Experts of a small language model: vocabulary 5816.
Below are experts of layer 9 (counted from 0) of a mixture-of-experts language model. Rows are named router (the router's row for the expert), down (a neuron's output weights, with its number) and show model dimensions 0-127. Each number is 128 + 32 x the weight over its row's rms, rounded and kept within 0 to 255.
After each expert's rows: a language model's description of what the expert responds to. This comes from a sample of Wikipedia text that the model never trained on.

# expert 5
router [107  71 120 128 151 146  71 159  82  85  97 118 178 123 161 127 146 134 116 187 111 125 181 211  55 134 158  97  71 136 147 111  95 156 107 112 173 119 140 109 198  60 127 124 142 121 158  91 128 146 138 140 156  70  94 107  73 136 112  94 124 149 156 164 105 127 138  76 145  66 171 177 118 192 148 126 103 138 142 166 133 144 155 115  74  80 104 155 149 126  94 144 154 125  99 142 114 150 136 114 102 140 105 205 189 150 111 151 103  84 150 125 115 105 131 124 106 131 134  89 117 160 134  77 188  97 140 126]
down3 [215 154 113 118 143 137 166 127 105 115 106 105 115 128 131 132 182 114 132  62 122 110 159 146 143 159 133 153 132  91 167 148  40 106  89 112 150 136  97 141 134 125 130  87 113  80 110 139 110 111 146  86 153 137 108 136  73 121 157 138 191 123  99 145 162 100 103 169 181 170 102 128 115 105 193 136 179 142 170 126 196 120  96 121 114 123 125 138 175 124 161 148 109 139  83 126 110  69 146 116 158 147  83 115 187 119 140 138 149 124 144 120  64  72 208 171 121  66 112 117 163 108  80 115  85 133  59 157]
down4 [101  46 106 105 134 158 118 113 150 180 121 231 122 132 155 161 121 136 132 153 110 148 106 106 138 142 180 133 104 120 120 188 131 134 126 116 105 137  93  94 206 113 107 139  98 126 153 107 158 178 115 164 128  49  64 125  95  67 111  81 120 105 145 158 157 169 129  27 133 113 135 141 125  83  71 115  96 104 161 109 123 151 130 183 162 165 152 143 139 126 112  91 124 138 156  82 131 168 160  91 132 153 106 109 155 175 119 108 122 147  82 113 178  93 163 193 109 142  83 124 124 101 110 114 147 136 111 159]
down5 [152 143 142  75  71 160  85  85  63 137 174 121 161 109 140  86 129  81 176 167 173 131 120 113 129 159 103 128 159 117  71  84 112 160  94 145 134 212 163 185 120 110  68 145 156 120 138 110 144 142 164 176 131 132 146 140 117 137 109 170 165 135 101 163 132 131 116  68 187 117 130  80 206   0 127 108 109 143 105 154 139 130 157  60 151 145 150 132  79 146 103 117  91 119 152 143 110 117 150 132 121  48 136 111 133 102 106  97 112 138 133 131 119  95 102 126 118 149 114 132 148 136 142 114 136 171 115 144]
down6 [111 146 132 102 105 107 110 108 121 172 138 113 113  54 142  76 123 118 128  94 137 181  98  99 153 166 182 132  99 119 144 167 121  73  95 105  88 206 132 140 138  73 154 147 140  82 138 108 142 123 153 144 107 110 161  88 113 120 105 151 127 172 126 156 191 197  95  79 138  60  58 166 171  27 141 136 178  92 127 152 123 151 124  67 168 166 128 100 155 107 121 145 112 146 132 126 112 118 121  57 167 110 128 140 165 163 130 164 113 144 126 117 145  56 147 119 177 138 129 136  97 147 152 155 129 161 122  94]
down7 [159 139 131 152 158 135  90  68 130 113 146  82 143 125  97 108 128 128 173 118  92 102  88 103  97 115  96 119 161 119 125 122 119 121 138 107 124 145 135 144 127  53 181 157 160  66 154 150 153 109 121 119 141 130 117 155 210 151 124  67 113 156 157 169  50 106 104 133 151  75  90 174 115 106 140 171 110 137  88 107 118  99  30 138 152 136 162 110 106 145 167 118 195 151 159 138  80 152 106 125 115 150 121 164 116  78 152  97  95 162 174 138  85 163 121  80 140 139 178 137 149 142 118 153 206 178 187 132]
down8 [124 143 193  31 191 142 126 128 100 127 139 174 183 140 114 138 114 127 113 126 125 137 103 111 121 103 131  97 135 119  78 109 127 203 167 119 112 178 124 128 117  65 136 122 133 111 180 117 163 113 123 139 132 115 100 147 111 121 132 148 145 115 183 162  87 184 113 221 142 151 105 113 179  33 104 154 112 122  63 149 137 160 135  97 114 202 157 101 125  95 100 108 145 148 154 112 167 123 137 101 106 109 115 122  93  92  80  99 136 185 100  97 109 153  97 133 108 110 124 147 120 190 140  72  99 106 121 182]
down9 [168 106 119 131 109 130  77 165 152  85  78 141 168 162 137 113 186 107 158  56 128 135 160  97 111 120 132  70 179 114  83 135 218 128 194 133 119 150  65  98 123  88 116 160 131 120 137 103 159 126 101 127 147 109 121 106 168 148 171  97 118 128 164 144 154 153 171 118 118  99  80 130 141  60 132 165  50 146 167 134 107 148 132 156 134 122 122 134 132 140 123  82  71 145 111 152 191 168 174 139 124 123 186 129 132 164 100 153  88 125 162 130 102 115  41 125 114  98 117 115 184 115 154 118 104 119 159  70]
down10 [112 109 122 134 107  94 138 146 112 112 113 142 120  95 157 124 141 118 181 160  88 162 119  58 124 183 190  75 123  93 143 149 119  81 146  89  74 129 176 100 167 125 128 149 118 115  97 115 132 153  58  87 172 117 131 109  75 116 122 151 118  74 112 154 124 138 105  99 146 124 125 174 128   0  89 121 108 135 189 103 103 107 145 179 106 120 154 105 165 103 129 146 109  84 173 110 158 111 122 140  48 155 143 141 114 124 140 121 146 127  98 126  86 141 137 179 124 120 124 136  79 146 140 116  68  92 147 139]
Description: Prepositions and main verbs

# expert 2
router [100  98  69 110 121  60 206 105  65 129 111 107 109 166 157 120 105 171  99 164 147  99 129 140 103 150 122 111 112  70 140 135  97 108  91 116  66 164 127 119 157 154 116 178 160 159 136 129  90 163  49 148 115  63 109 161 144 122  85 128 135 193 157 113  65  94 146 112 105 102 140 100 130 219 120 140 129 173 117 153 152 152  95  93 133 177 152  76  96 128 161 137 108  98  90 122 141 155 155  77 125 104 151 126 150  97 160 132 140 110 163  89 164 162 142  88 142 122 179  76 112 122  89 126 110 162 158 110]
down3 [119 101 156  90 115 130 126 130 124 153 195  94  67  81 120 133 119 135 129 164 134 139 114 124 145 149 112  58 128 167 160 180 181  87 137 172 186 116 106 129 102 123 158 111 158  76 143 150  87 122 183 100 106 174 142 131 122 108 143 164 220 161 181  81 100 177 180 152 115 109 122 132 127  31 148 109 144 132 119 146 170  83  87 109 141 155 107 145 146 109 169 119 142 172 102 185  97 198 133 138 116 152 130 180 166 146 146  77  95  97 151 162 148 122  86 108 108 175 143 122 151 134  99 145 133 171 123 137]
down4 [130 121 138 113 137 134 173 100 116 133 109 104 122 135 103 131 144 160 148  63 109 153 143 147 100 127 102  85 149 180 109 125 148 135  68 133  66 148 137 132 107 121 140 141 148 115 150 116 109 129 125 161 139 158 146 131 130 102 140 101  75 127 105 121 172 104 142 129 112 131 125 123 149   0  95 131 127 133  99 127 158 120  91 109  62 180 172  76 124 132 107 209 168 146 150 165  64 146 139 126 104 103 113 126 194 116 166 113 118 141 156 138 142 182 121  73 146 138 135 119 127 169 127 187 140 181 141 136]
down5 [ 86 199 149  96  82 154 113 131 138 152 101 114 102 133 129 131 189  69 223  86 189 164 116 119 139 125 143 176 152 118 129 136 122 158 165  82 179 125 125 142 182 150 191 154  90  98 148 158 151 149 142  99 125  85 117 162 132  82 125  91 102  63  97 113 131 142 154 117 139 156 104  84 107  53 130 119 107 131 181 123 178 131 147 102 115  90 155 125 153 132 128  99 175 149  73 138 105 106 191 154  82 107 116 134 105 111  89  82  82 100 145 151 113  86 136 135 129  89 188 140 115 103 125 159 142 172 161 165]
down6 [ 96 102 156 134 135 128 104  79  74 108 111  76 170 113 159 157 165 146 159 105 121 171  80 149 180 170 110 142 150 109  97 121  50 121 154 119 104 135 143 144 154 160 103 103 105 114 123 145 135 134 164 148 105 103 106  65 120 184 127 107  68 129 181 189 106 167  96  86 149 116 126 131 146 119 129 117 137 170 138 151 155 110 140 107 132 130 110 111  84 135  77 116 226 153 139 157 153  94  69 144 111 149 132 112 104 113 170 141 103 155 139 152  90 124 145 139 110 143 112 175 135 121 241 200 159 173 186 147]
down7 [115 123 135 169 199 119 125 141 101  73 159 107  73 138 112 120 108 157 144  92 101 129 100  85  80  94 109 125 126 105 156 131 161 107 134 149 148 122 177  96 124 117  77 131 102 150 146 143 125 177 125 136 213 154 103 147 161 181 147 146 189 153 132 160 123  59 116 141 120 131 102 107 115 237 150 158 141 137 172 112 126 126  86  95 119 113 150  74 126 185  65  97 148 103  97 135 150 119 120 138  88 139 186 132 130 106 151 132 127  96 128 200 140 151  68 140 135 110  99 185  44 178 146 129 140 150 155 121]
down8 [119 122 136 117  91  99 142 149 100 143 124 141 102 113 133 104 127 150 163 177 140  98 106 138 101 122 102 155 129 159 140 116 131 157 177 141 132 177 158 180 125 170 121  98  80 119 166 120 171 150 113 123 111  88 131 148 153 122 189 110 111 124 112  89  83  85 106 102 100 119 136 116 173   0  60 153 126 104  77 128 170 120  55 117 138  68 109 140 151 131 134 139  55 116 158 166 173 114 154 100 129  87 148 164  97 110 120 150  87 137 184 171 113 111 142 156  94 115  74 116  88  94 126 111 120 133 112 140]
down9 [ 98 129 186 129 127 146 173  92 147 152 150 190 139 162 164 118 108  75 139 117 140 123 119 144 116 148 153 143 125 114  88 117  77  98 191 118 168 100 119 152  73 137  92 165 130 157  91  92 105  91 108 114 118 151 144 123 147 151 155 196 173 169  83 106 109 113 165 221 142 188  83 133 129  97 200  53 151 117  94 179 150 133 133 142 136 171 143 156 163 160 113 127 132 162 119 113 142 157  63 100  93 115 136 100  85 136 144 184 154 105 130  96  85  87  83 121 155  81 156 121 173  86 120 103 123 111  91 145]
down10 [128 143 170 143  62  92 159 133 131  95 173 136 176 113 123 133 128  96  95  80 139 149 135  84  83 149 131 104 120 109 126 126 158 130 140 129 133  95 141  90 174 176 133 138 176  66 132 125  93 153 161 168 158 121 106 143 134  87 130 114 160 149  52 125 120  52 124  98  82 111 156 188 124   0 145 123 168 109 141 131 183 161 145 149 158 133 178  97 173 150  95 122 145 103 107  91  87 130  86 123  60 117 168  78 101 162 130  99 114 120  70 137 129 154 145 138 130 113 147 148  83 115 109 169  93 161 119 147]
Description: Numbers in tables

# expert 0
router [109  80  53  96 197  69  81  85 129 130 114 107 162 130 186 105 106 134 108 103  89 124 153 170  99  85 214 199 145 162 120  99 104 129 134 186 141 112 152 120 150  75 165 112 163 145 128 111 142 174 130 112 185 149 118 109 107  76 176 157 139  92 102 125 134  64 106 137  98 134 108 118 146 166 155 136  97 153 118 116  89 147 143 167 149 140 135 180 154 176 151 138 186 115 133  97 140 146 132 134 157 112 113 166 127 169 167 159 124  89 145 189 193 108 142 118 132 119 121 132  59 124 163  86 116  95  89 130]
down3 [122 172 116 128 106 177 122 127 125 199 109 117 149 129 125 175 130 124 128 205 124  95 100 155 164 107 143 106  98 125 168 110  86 108 139  90 191 180 175 111 136 135 179  76 150 133 110 120  51 123  85  94 187 149 146 168  94 137  96 120 116 122 144 128 111 175 108 106 164 149  74 119 133  69 133 143 142  78  55 148 100 101 159  96 133 213 120  82 145  87 103 172 151 166 111 130 110 163 184 131 107 110 148 113 144  64 157 114 136 138 157  66 152 118 116 126 126 104 167 147 162 141 102  71 100 138  98 155]
down4 [ 78 137 138 122 104  81 140 111 199 135  94 116  79 129 159 134  89 114  89 115 138 128  66 127 111 158 151  89 152 100 154  84 185 190 161 107 153 163  58 180  64 115 153 160 111 112 108 124 122 128 176 144 123 171 104 109 117 134 101 159 140 151 116 167 106 161 131 156 147 146 125 143 152   0  90 107  94 159 153 133 101 118 126 158 131 113  83 140 124 125 149 136 137 184 145 122 103 166 144 131 114 152 118 128 133 148  87 151 126 182  91 152 122  90  64 172 174  84 144 178 169 124 128 146  86  66 111 121]
down5 [ 83 215 120  84  82 114 105 118 180 119  86  81 167  83 153 155 173 121 162 127 129 202 157 153 185  89 124 121 109 144 169 103 127 170 103 137  75 143 169 139 155 159 134  64  97 130 120 166 101 116 140 180 145  84  93 112 107 118 136 163  97 142  91 116 136 114 184  90 151 167 151 159 119 103  69  96 127 189 153 134  83 104  99 142  88  82 130 131 178 117 132 168 145 104 128 136  75 156 179 101 118 155  94 138  54 107 144 143  96 133 104 103 125 141  55 149  93 133 129 132 105 108  87 144 112 158 116 113]
down6 [167  71 128 102 115 131 120 101 131 110 129 105 156 181 157  98 103 208  87  96  52  89 120 170  93 118  89 146 179  97 107  87 119 110 176 120 185  83 156 136 143 181 110 127 103 159  97 126  78 144 147 167 145 137 151  94  92 127 186 181 126 141 135  86 155 134 148 144 103 158 162 130 111   0 122 130 134 114 140 175 132  75 128 160 119 133  80 125 133 160 126 120 125 118  95 152 116 132  95 110 120 166 134 107 108 118 158  98  85 114 135 125 123 121 131 134 191 144  89 174 153 134 115 134 223 140 120 105]
down7 [147 134 121  88  90 141 113  98 126  86 123 174 141 123 140  81 132 101 172 102 179 148 129 122  69  46 113 127 104 132  96 107 208 151 120  56 152 130 168 145 128 129 153 118  96 127 105  90 128 116  80 145 120 160  67 135 190 172 127 105 198 113 135 103 150 145  48 156 119 101  68  80 105 122  95 165 124 157 118 135 124 143 102 134  88  99 164 136 106 136 129  98  78 138 102 167  90 106 103 131 127 127  94 144 156  94 164 124 168 178 136 128 164  75 133  92 127  57 130 157  96 126 155 111 127  91 112 210]
down8 [182 134 141 128 157 189  92 140  88 101 191  83 126 105 101 197 147 116 139 157 132 150 159 126  95 155  85 122 166 122 173 164 112 142 158 117 157 132 113 119 141 109 120 123 174 148 144 192 147 125 134  86 103 154 129 176 130 158 136 117  80 154 168  81 115 131 118 139  53 188  78 149 116  89 118 117 168  68 199 100 148 185 126 133 178 132  84  79 159 108 118 127 129 141  99 106 152 169 100 155 103 184 165 193 138 137 116 116 155 141 110 133 113 175 118 126 164  80  87 143  99 180 134 170 144 115 197 119]
down9 [ 87 138  96  90 136 134 120 121 135 132 167 145 120 137 148 175 167  93 198 132 118 114 132 125 152  96 132 108 119  70 106 103 103 137  99  80 169  89 176 115 132 134 157 115  95  97 138 196 167 145 132 125 143 150 150 114 149 112 131 109 156 108  73 111 180  81 140  90 151  66 206 103 113   7 107 149 140  94 147  98  98 143 151  95 156 162 122 109 112 149 184 201 141 131 130 108 109 115 122 139 136 172 119 124 204 114 151 107 112 125 166  78  93 118 101 143  89 157 154 117 132 209 138 119 121 127 193 132]
down10 [161 167 129 143 112 149 147 115 151  58 112 173  84 132 129 155  66 145 129 167 142 109 153 125  86  86 139 137 139 109  97  97 122 108 144  94 137 129  94 154 115 108  89 104 103 107 103  83 152 139  76 171 156 141 134 148 128 138 100 157 106 124 128  76 124 125 146 103 151 119 161 103 126 106 130 146 100 127 126  92 136 133 119 139 125  98 147 189 244 172 149 126 164 100 183  88  69 140 178  85 143 163 133  69 100 158 108  86 136 104 107 149 143 113 212 129 147  84 166 167  87  75 118  47 121 136 202 126]
Description: Name-internal word pieces

# expert 1
router [156 154 123 132 110  92 181 137  90 111 125 106 163 123 202 128 163 187 165  73  97 131 162 104 141  96 162 142  77 133 106 147 100 132 106 123  69 137 124  72  99 142 122 118 128 174 129 164 155 199 195 149 113 140 114  98  89 133 193 141 118 173 105 127 171 123 115 163 160 183 112 119 131 209 137 175 142 124 166 105 109 155 177 162 178  99 113 140 157 155 197 124 139 100 145 118 154  96 108 137 137 134 130 143  82 154 209 129 120 157 138 180 201 115 117 140 183 117 131 151 140 110 146 115 156  94  97  88]
down3 [103 146 147 115 165 120 108 101  58 134 159 132 160  94 101 118 198 136 174 125 135 183 158 112  99 174 111 134 141  53 109 102  69 157 121 105 121 125 139 125 147 157 121 147 192  73  74 115 131 128 147  84 150 138 144 141 214 135 138  86  96 110 135  96 121 184 139 139 135 156 129 148 105  10 112 172 131  86 110  92 150  88  94 102 142 199 158 120 140 131 158  93 127 150 120 119 128 139 122 114 137 122 156 156 162 124 130 159  62 153  84 150 112  89 144 118 191 104 183 152 110 127 126 167 159 170 145 107]
down4 [135 173 203 136 111 135  94 121 103  99 107 133 156 143 111 144 141  92 171 128  96 147 114  90 174 135 127 142 171 118  86 110 138 112 147 120 122 144 113 120 113  85 218 153 175 161 147 116 138 107  90 122 145 122 193 156 207 107 134 136 138  93  80 161 115 193 113 120 171 118 167 154 142 102 138 110 130  73 142 130  89 156 189 138 161 180 174 111 141 154 128 156 141 145 167 171 104 112 101 116 125 112 132 177  48 112 131 139 192  97 155 186  25 121 124 120 183 130 143 111 153 103 157  92 111 102 149 123]
down5 [102 154  63  90 127 143 190 189 153  78 151 155 162 113 138 103 149 140 143 169 153 131 105  72 185 126 119 224 122 149  96 181 149 115 139 120 119 117 102  82 137 121  95  71 105  98 125  92  98 158 130 139  92 104 176  88 116 135 148 127 110 129 191  91 154 120 100 163 144 134 109 111 150  81 152 129 139 166 148 128  97  74 122 172 158  81 150  99  65 102 124 125  97  73 142 124 127 141 138  99 126 131 128 133 159 149 158 123 105  73 134 175 120 103 137  77 169  99  82  33  92 145 124  74  88 145 155 125]
down6 [145 129 109 113 123 132 113 173 128 151 156 147  83 145 115 122 134  99  83  90  77 115  81 116 157 133 152  76 100 183 107 139 163 140 178  93 128 113 137 114 142 151  99 105  96  96 110 111 156 158 151 173 121 119  42  84 126 126 151 113 170 138 116 126 128 131 137  84 176 158 146 149 147  82 145 119 121 132 122 133 172 106 149 141 125 167  33 204 102 113 176 111 116 184 104 181 124 146 141 158 172  36 142 165 149 127 158 121 160  61 196 110 176 148  83 109 109 122 123 140 152 167 107 127 140 145 198 165]
down7 [165 153 106 131 128 144 125 140  97 127  90 129  78 116 130  56 187 154 103  95  84 141 135 123 174 168 147 175 132 119 141 127 167 142 161 125 121 182  67 103 145 147 119 107 168  76 153 115 165 114  68 192 135 128 132 150 144  95 136  99 164 119 145 124 150 185 113 152 102 123  74  74  90  12 114 201 105 127  89 147 131 151 115 105 159 141 108  66 126 120 141 114 100  98 155 160 100 167 178 130 172 133 158 101  60 120 108  90 132  90 102 162 166 150 146 141 162  91 127 111 189 125 142 129 116 166 123 121]
down8 [144 153  87 171 128 137 139  98 105  94 178 109 138 115 127  94 136 118 111 177  83 125  77 139 114 170 178 120 102 145 120 194 148 120 156 121 120  98 133 141 113 131 118 103 111 120 130  87 144 148 186 151 149 126 137  98  66 145 152 166 144 124  96  93  61 195 137  80 166 144 119 159 129  10 116 130  79  83 116 105 111 131  89 112 134 122 131 170  80  95 139 167 148  97 141 103 100 102  93 162 202 113 130 129  92  98 131 138 173  84 130 146 166 155 122  92 201 129 117  76 107  52 108 102 113  97 161 146]
down9 [117 121  48 148 150 140 136  89 147 152 167 172 134 119 174 106 113 107 163 116 116 154 128 118 149  97 138 107 159 105 100 115 202 149 123 134 140 150  82 120  59 144  95 147 172 111 156 152 144 114 144 120 164  81 114 203 145 166 109 140 137 145 162  70 160 181  78 187 178 134 130 125 104  41 167 185 142 152 139 127 147  69 166 120 148 128 134 116 147 113 118 125 148 133 172 148 129 156  36 139 156 169 138 126  86 123 167  74 158 139 130 134 130 137 140 146 157 111  52 161 192 149 159 118 128 132  94  95]
down10 [147  88 139 142 142  59 165 156 141 160  94 137 148 178 144 124  58 125 143  94 141 102 133 174 138 149 106 131 147 186 110 133 112 207 111 140 153  58 141 128  91 152 126 119 104  75 188 122 105  64 118 153 105 128 104 169 163 156 186 121 138 111  93 114 100 206 108 184 137 163 133 148 135  30 119 104 139 215 137 103 163 112 138 143  98 134  99 140 100 125  69  60 144 152 121 111 140 185 128  91 124 125 158 122 123 156 116 143  72 127 127 143 118 139 158 101 144 117 101 177 141  91 128 149 118 159  87 125]
Description: Punctuation and delimiters

# expert 3
router [115  55 181 131 166 146 162 198 179 130  61 136 155 118 169  83 176 122 132 131 113 117 127 163 141 102 126 146 138 164 151 159 110 120 108 126 150 101 190 122 138 104 141 155 168 178 152 108 117  86 139 101 149 172  91  74  76 126  85 187 166 150 150  87 129  80 129  99 124 144 118  82 109 191 120 217 102 141 143 138 139 140 131 152 170 165 119 130 196 102 106 105  85 150  94 135 104 168 105 109 147 108 113 163 130 150 159 152 130 126 156 127  98 120 112  98 159 125 165 114  82  89  60  91 189  92 156 109]
down3 [137 184 162 110 117 150 100  60 134  95  99 110 166 108  80  94 158 153 156 118 116 134 109 170 109 116 138 146 153 109 120 132 110 109  94 111 158 133 114 148 101 130 141 129 119 163 114 175 128  90 128 146 155 101 164 105 194  92 102 166 129 114 166 188 157 129 157 145 103  74 124 152  76   0 162 125 145 113 133 130 184 128 156 122 131 141 128 109 146 158 117 149 125 121 121 100 113 116 124 121 147 148 139 153 100 117 196 179  90 192 121 119  68 124 111 125 162 114 171  89 122 145 100 128 181 126 112 108]
down4 [150 142 114 108 122 163 151 129  92 135  94 114  82 136 123 145 131 113 142 139 146 180  59 182 155 104 125  64 177 162 182 131 152 161  99 146 143 134 151 184 128 134 103 138  70 170 124 128 135 138 105 172 161 104 111 148 148 117 133 126 146 108 124 117 149 155 105 113 170  28 124 116 147   0 123 121  84 124 116 138 163  83  84 114 170 159 195  86 120 128 141 125 107 145 135 121 106 168  76 141 134 170 105 110 160 138 113 126 100 173 195 140 138  93 111 167 103 119 182 128 118 115 134 139 111 191 143 117]
down5 [186 137 172  70 131 153 124  76 166 144 139  78 167 105 123 145 137 112 107 138 139 141 142  93 114 171  98 126  91 117  77 148 139 103 122  90 103 147  96 155  97 103 108 112 124 201 160 193  45 194 140  96  71 147  98 139 149 156 181 133 145 183 127 136 196  68 125 157  87  78 130 127  84 170 150 169  83 148 148 109  97 187  80  80 178 106 121 134 104 155 146  98 131  98 137 143 175 150 127 134 142 195 132 135 131 163 155 153 139 134 129  97  89 118 137 157  85 144 173 128 134 127 136 111 141 162 176 118]
down6 [127 137 173 117  73 125 140  97 114 126 119 149 159 160 109 129 170 158 168 108 130 125 165 104 128 157 123 158 127 103 154 150 117 142 163 155 190 141 137 137  97 116 143  89 177 152 163 130  92 111 159 187  91  99 146 146 147 123 109 142 135 182 141  88 110   8 154 213  90 181 123 107 172 126 122 135 167 136 199  98 168  94 149  93 134 131 131 164 171  93 148 124  72  84 100 127 173 110 143 190  93 121 118 129  70 119 167 100 160  88  92 183 131 160 131 112 127 132 103 111 135 182 121 157  89 168 166 148]
down7 [ 99 100  95 179 160 118 174 129 115 223 114 114 117 142 166 169 168 156 112 124 128 105 122 150  94 155 109 142  98 117 136 149  99 131 184 137  84 122 122 155 141 122 148  98 119  97  98 141 113 151 146 110  73  91 101 104 128 136 125 141 146 183  81 110 140 181 143 142 164 175 101 158 110 242 174 116 103 152 177 141  97 125 156 198 184 110 138 100 137 128 135 151 152 161 136  78 134 154  94  43 127  87 154  86  94 136 175 121 117 170 136 138 132 138 117 123 107 176 175 186  95 136 182 146 127 167 114 158]
down8 [165 148 167  93 131 150  74 166 143 128  93 181 126 100 169 138 146 150  91 184  74 116 129  53 137 107 100 144 121  80  92 146 134 120 170 112 119  78 140 182 141 185 102 139  93 133 134 161 113 185 134 172 139 139 126 105 153 147 102 107 100  60 110 136 147  86 108 161 145 132 118  93  86  26 102 116 127 112 138 150  91 124 142 175 183 105 117 175 177 190 112 140 111 155 133 149 152 171 120 108 127 108 133 132 172  77  75 140 111  80 131 130 156 156 180 119 153 175 111 162 147 114  74 136 117  80 110 166]
down9 [160 157 124 154 100 139 148  76 107 163 147 135 132 127 188 180 103  98 164 180 129 153  90 147 153 108 142 150 132 119 122 125  98 123  72 150 155 172 105 182 176 132 147 107 169 107  97  95 116 137 166 126 138 141  94 130 137 143 110 146 118  99 110 147 120 164 156 102 127 126 162  76 171   0 100 120 131 186 154 142 133 152 145 118 107  58 110 130 162 183  95 141 127  93 142  84 114 111 139 136 119  95 131 121 133 121 124  63 127 104 118 140  69 156  82 144  96 148 156 153 157 119 165  97 167  62 135 109]
down10 [ 74 199 141 179 129 152 165 104  98 123 120 114 198 107 108  94 164 139 108 116 182 123 142  85 134  85 118 103 100  51 122 113 126 152  63 123 136 145 122 148 117 163 106  87 147 120  87 136 171 112 124 127 120 150 131 130 143 148 169 208 142  89 138 126 184 159 151 140 114 124  93 158 106 172 142 151  99 142 101 180 120  92  98  68 216 111 105 132 118 111 156 147 156 138 128 125 122 154  64 175 173 137 135 173 137 103  61 120 143 132 125 164 114 143 117 125 176  87 116 147  73  61 142 141 137  94 174  77]
Description: Articles and determiners

# expert 4
router [118 160 132 127 139 164  91 139 144 158  95 118 128 176  93 128 152 140  97 122  82  73 167 147  98 147 101 125  79 126  61 172 108 108 138 124 120  75 169 145 101  92 174 122 112  92 117 147 128 162 126 152 133 150 106 120 149 209 154 148 126 154 125 117 133  58 107 120 109 156  58 120 139 187 139  84 114 128 132 120  74  82 157 159 166  76  76  63 149 141 146 119 107  76 138 125 169  98  40  96 119  92 104 122 177  92  97 143 147  87 125 193 121 146 165  94 145 175 122 130 131 147  56 166 159 110 133 130]
down3 [148 126 173 114 100  91 116 179 118 145  85 151 121  68  82  87 135 135 116 136 179 139 162 139 112 185  56 121  90 101 111 169 160 124 153 184 128 113  76 165 160 144 193 125  85  66 145 163 142 140 138 151  73 136  84 102  82 137 104 125  87 113 144 147  80  96  93 164 121 138 138 162 162  98  97 124 126 159 158 156 120  82 159  57 158 131 105 104 104  68  87 111 134 120 113  53 104 113 166 125 178 140 125 151 180 160 121 105 117 146 113 136 126 125  84 152  98 141 136  82 112 121 163 196  96  66 132 124]
down4 [160  95 138 138  74 199 121 156  46 154 128 104  74 115 152 129 110 153 137 116 130  84 154 128  76 142 103 157 151 141 146  77 117 142 148 147 121 107 105 147 116 128 177  77 136 151 133 104  95  79 120 143 139 108  98 106 175 185 104 160 105 113  99 128  71 186 141 178 123 161 161  95 118   0 110 142 147 145 132 114 113 191 108 121 120 116  91 130 157 163 156 129 153 136  83 132 153 103 132 132 123 139  98 110  97 142 156 111 139 157  83 110 110 154 178 131 128 170 151 134 107 121 137 161 184  90 137 101]
down5 [104 127 109 174 140  78 105  66  92 118 112 110 169 134 138 169  93 160 129 108  95 127 164 112 112 118 127  91  70  93 137  97 137 140 104 180 118 172 112 117 123 154 128 178  72 144 116  79 185  65 153  97 111 153 110 132 103 145 109 136 104 158  99 125 162 160 173  84 112 180 130  78 142  68 151  90 127 175 139 108 233 129 106 119 185 137 163 125  94 142 110 118  89 191  71 121 103 120 154  74 162 162 140 155 143 124 102 111 111 128 107 103 117 109 113 136 118 122 120  74 116  94 220 117 126  81 156 141]
down6 [139 118 167 113 116 129 169 106 134 140 102 131 163 146 122  89 140 173 110 132  74 109 166 107 132 119 106  94 120  96 144  80 173 123  89 130 136  80 171 105 122 127 173 188 172 103 108 154 146 160 162 141 111 146 136  91 102  88 144  88 166  95 149 123 142 124  99 113  92  93  82 108 120   0 112  96  93 122  94 146 132 114 167 107 112 136 120  33 171 118 143 133  97 147 125 115 138 154 115 152  76 132 135 121  97 109 159  92 154 102 176  49 121 116 143 132 174 137 163 138 120 129  90 140 121 142 156  89]
down7 [100 129  92 143  91 165 137 198 137 128 182  84 130  74  86 117 179 104 102 102 150 153 133 116 135 143 193 103 118  99 109 130 176 116 152 146 106 170 101  93 159 102 133 130 124 150 139 138  78 140 132 114 116 132 120  84 136 137 108 143  94 191 131 112 100  72 126  61  72  94 104  70 119  12 131 121  82 178 118 102 171 129 114 166  84  73 175  94 163 121 129 153 123 105  82 142 150  56 109 156 133 172 125 135 135 135 141 116 108 112 116 137  98 170 152 113 106 121  92 120 159 188 118 103 107 174 130 176]
down8 [ 88 152  93  96 130 169 149 123  92 128 105  87 157 153 156 103  99  90 134 152 131 124 142 139 119 101 129 144 139 117 146  56 158 124 124 129 113  44 170 133 105 149 123 150 107  66 112 120 147 125 145 125 120  77 111 141 206 165 147 136 138  93 132 176 105  89 135 158 149 143 110 194  60  60 163 117 177 136 122 138 140 144  80 103  85 143 188  99 112  87 128 122 117 168 144  73 114 130 119 113 150 222 106 138 169 169 182 176 108 100 150 118  92 173 142 154 137  85 104  84  97 146 129 204 133  88 131 142]
down9 [ 68 152 138  84 130 184 101 151 146 152 158 189  63 147 134 155 112 129  98 105 117 101  62  88 174 133 162 155 124 153 135 105 146 112 160 106 125 114  97 115  92 133 143 123 158 109 122 149  75 160 144 109 192 205 147 123 126 158 124 127 117 200 112  84 140 114  93 132 119 107 103 159  68 135 133 151 132  70  86  67 114 143 162 133 115 116 134 126 162 142 164 157 142 159  70  86 139 151  54 153 187 155  59 107  95 134  76 126 109 119 130 157 117 104 130 114 164 167 125 143 122  49 117 108 154 146 173  81]
down10 [149 135 109 169  71 120 101  93 134 125 144 107 139 103 136 100 136  49 113 143 136  76 137 134 152 129 128 121 181 144 162 100  75 134 113 165 127 136 115 133 149 104 172 101  78 149 118 137 131 140 127 133  40 142  64 119  87 106 100  95 142 168 104 118 106 117 152 148 162 191 131  89 146  11  70  87 135 120 139 103 124  65 124  64 104 124 160 113 112 150 160  94  81 138 150 139  57 160 104 172 153 152 135 112 168 121 143 121 127 129  87 138 150  80  69 132 117 107  93  77 107 165 133 145 102 144  65 110]
Description: Capital letters and pronouns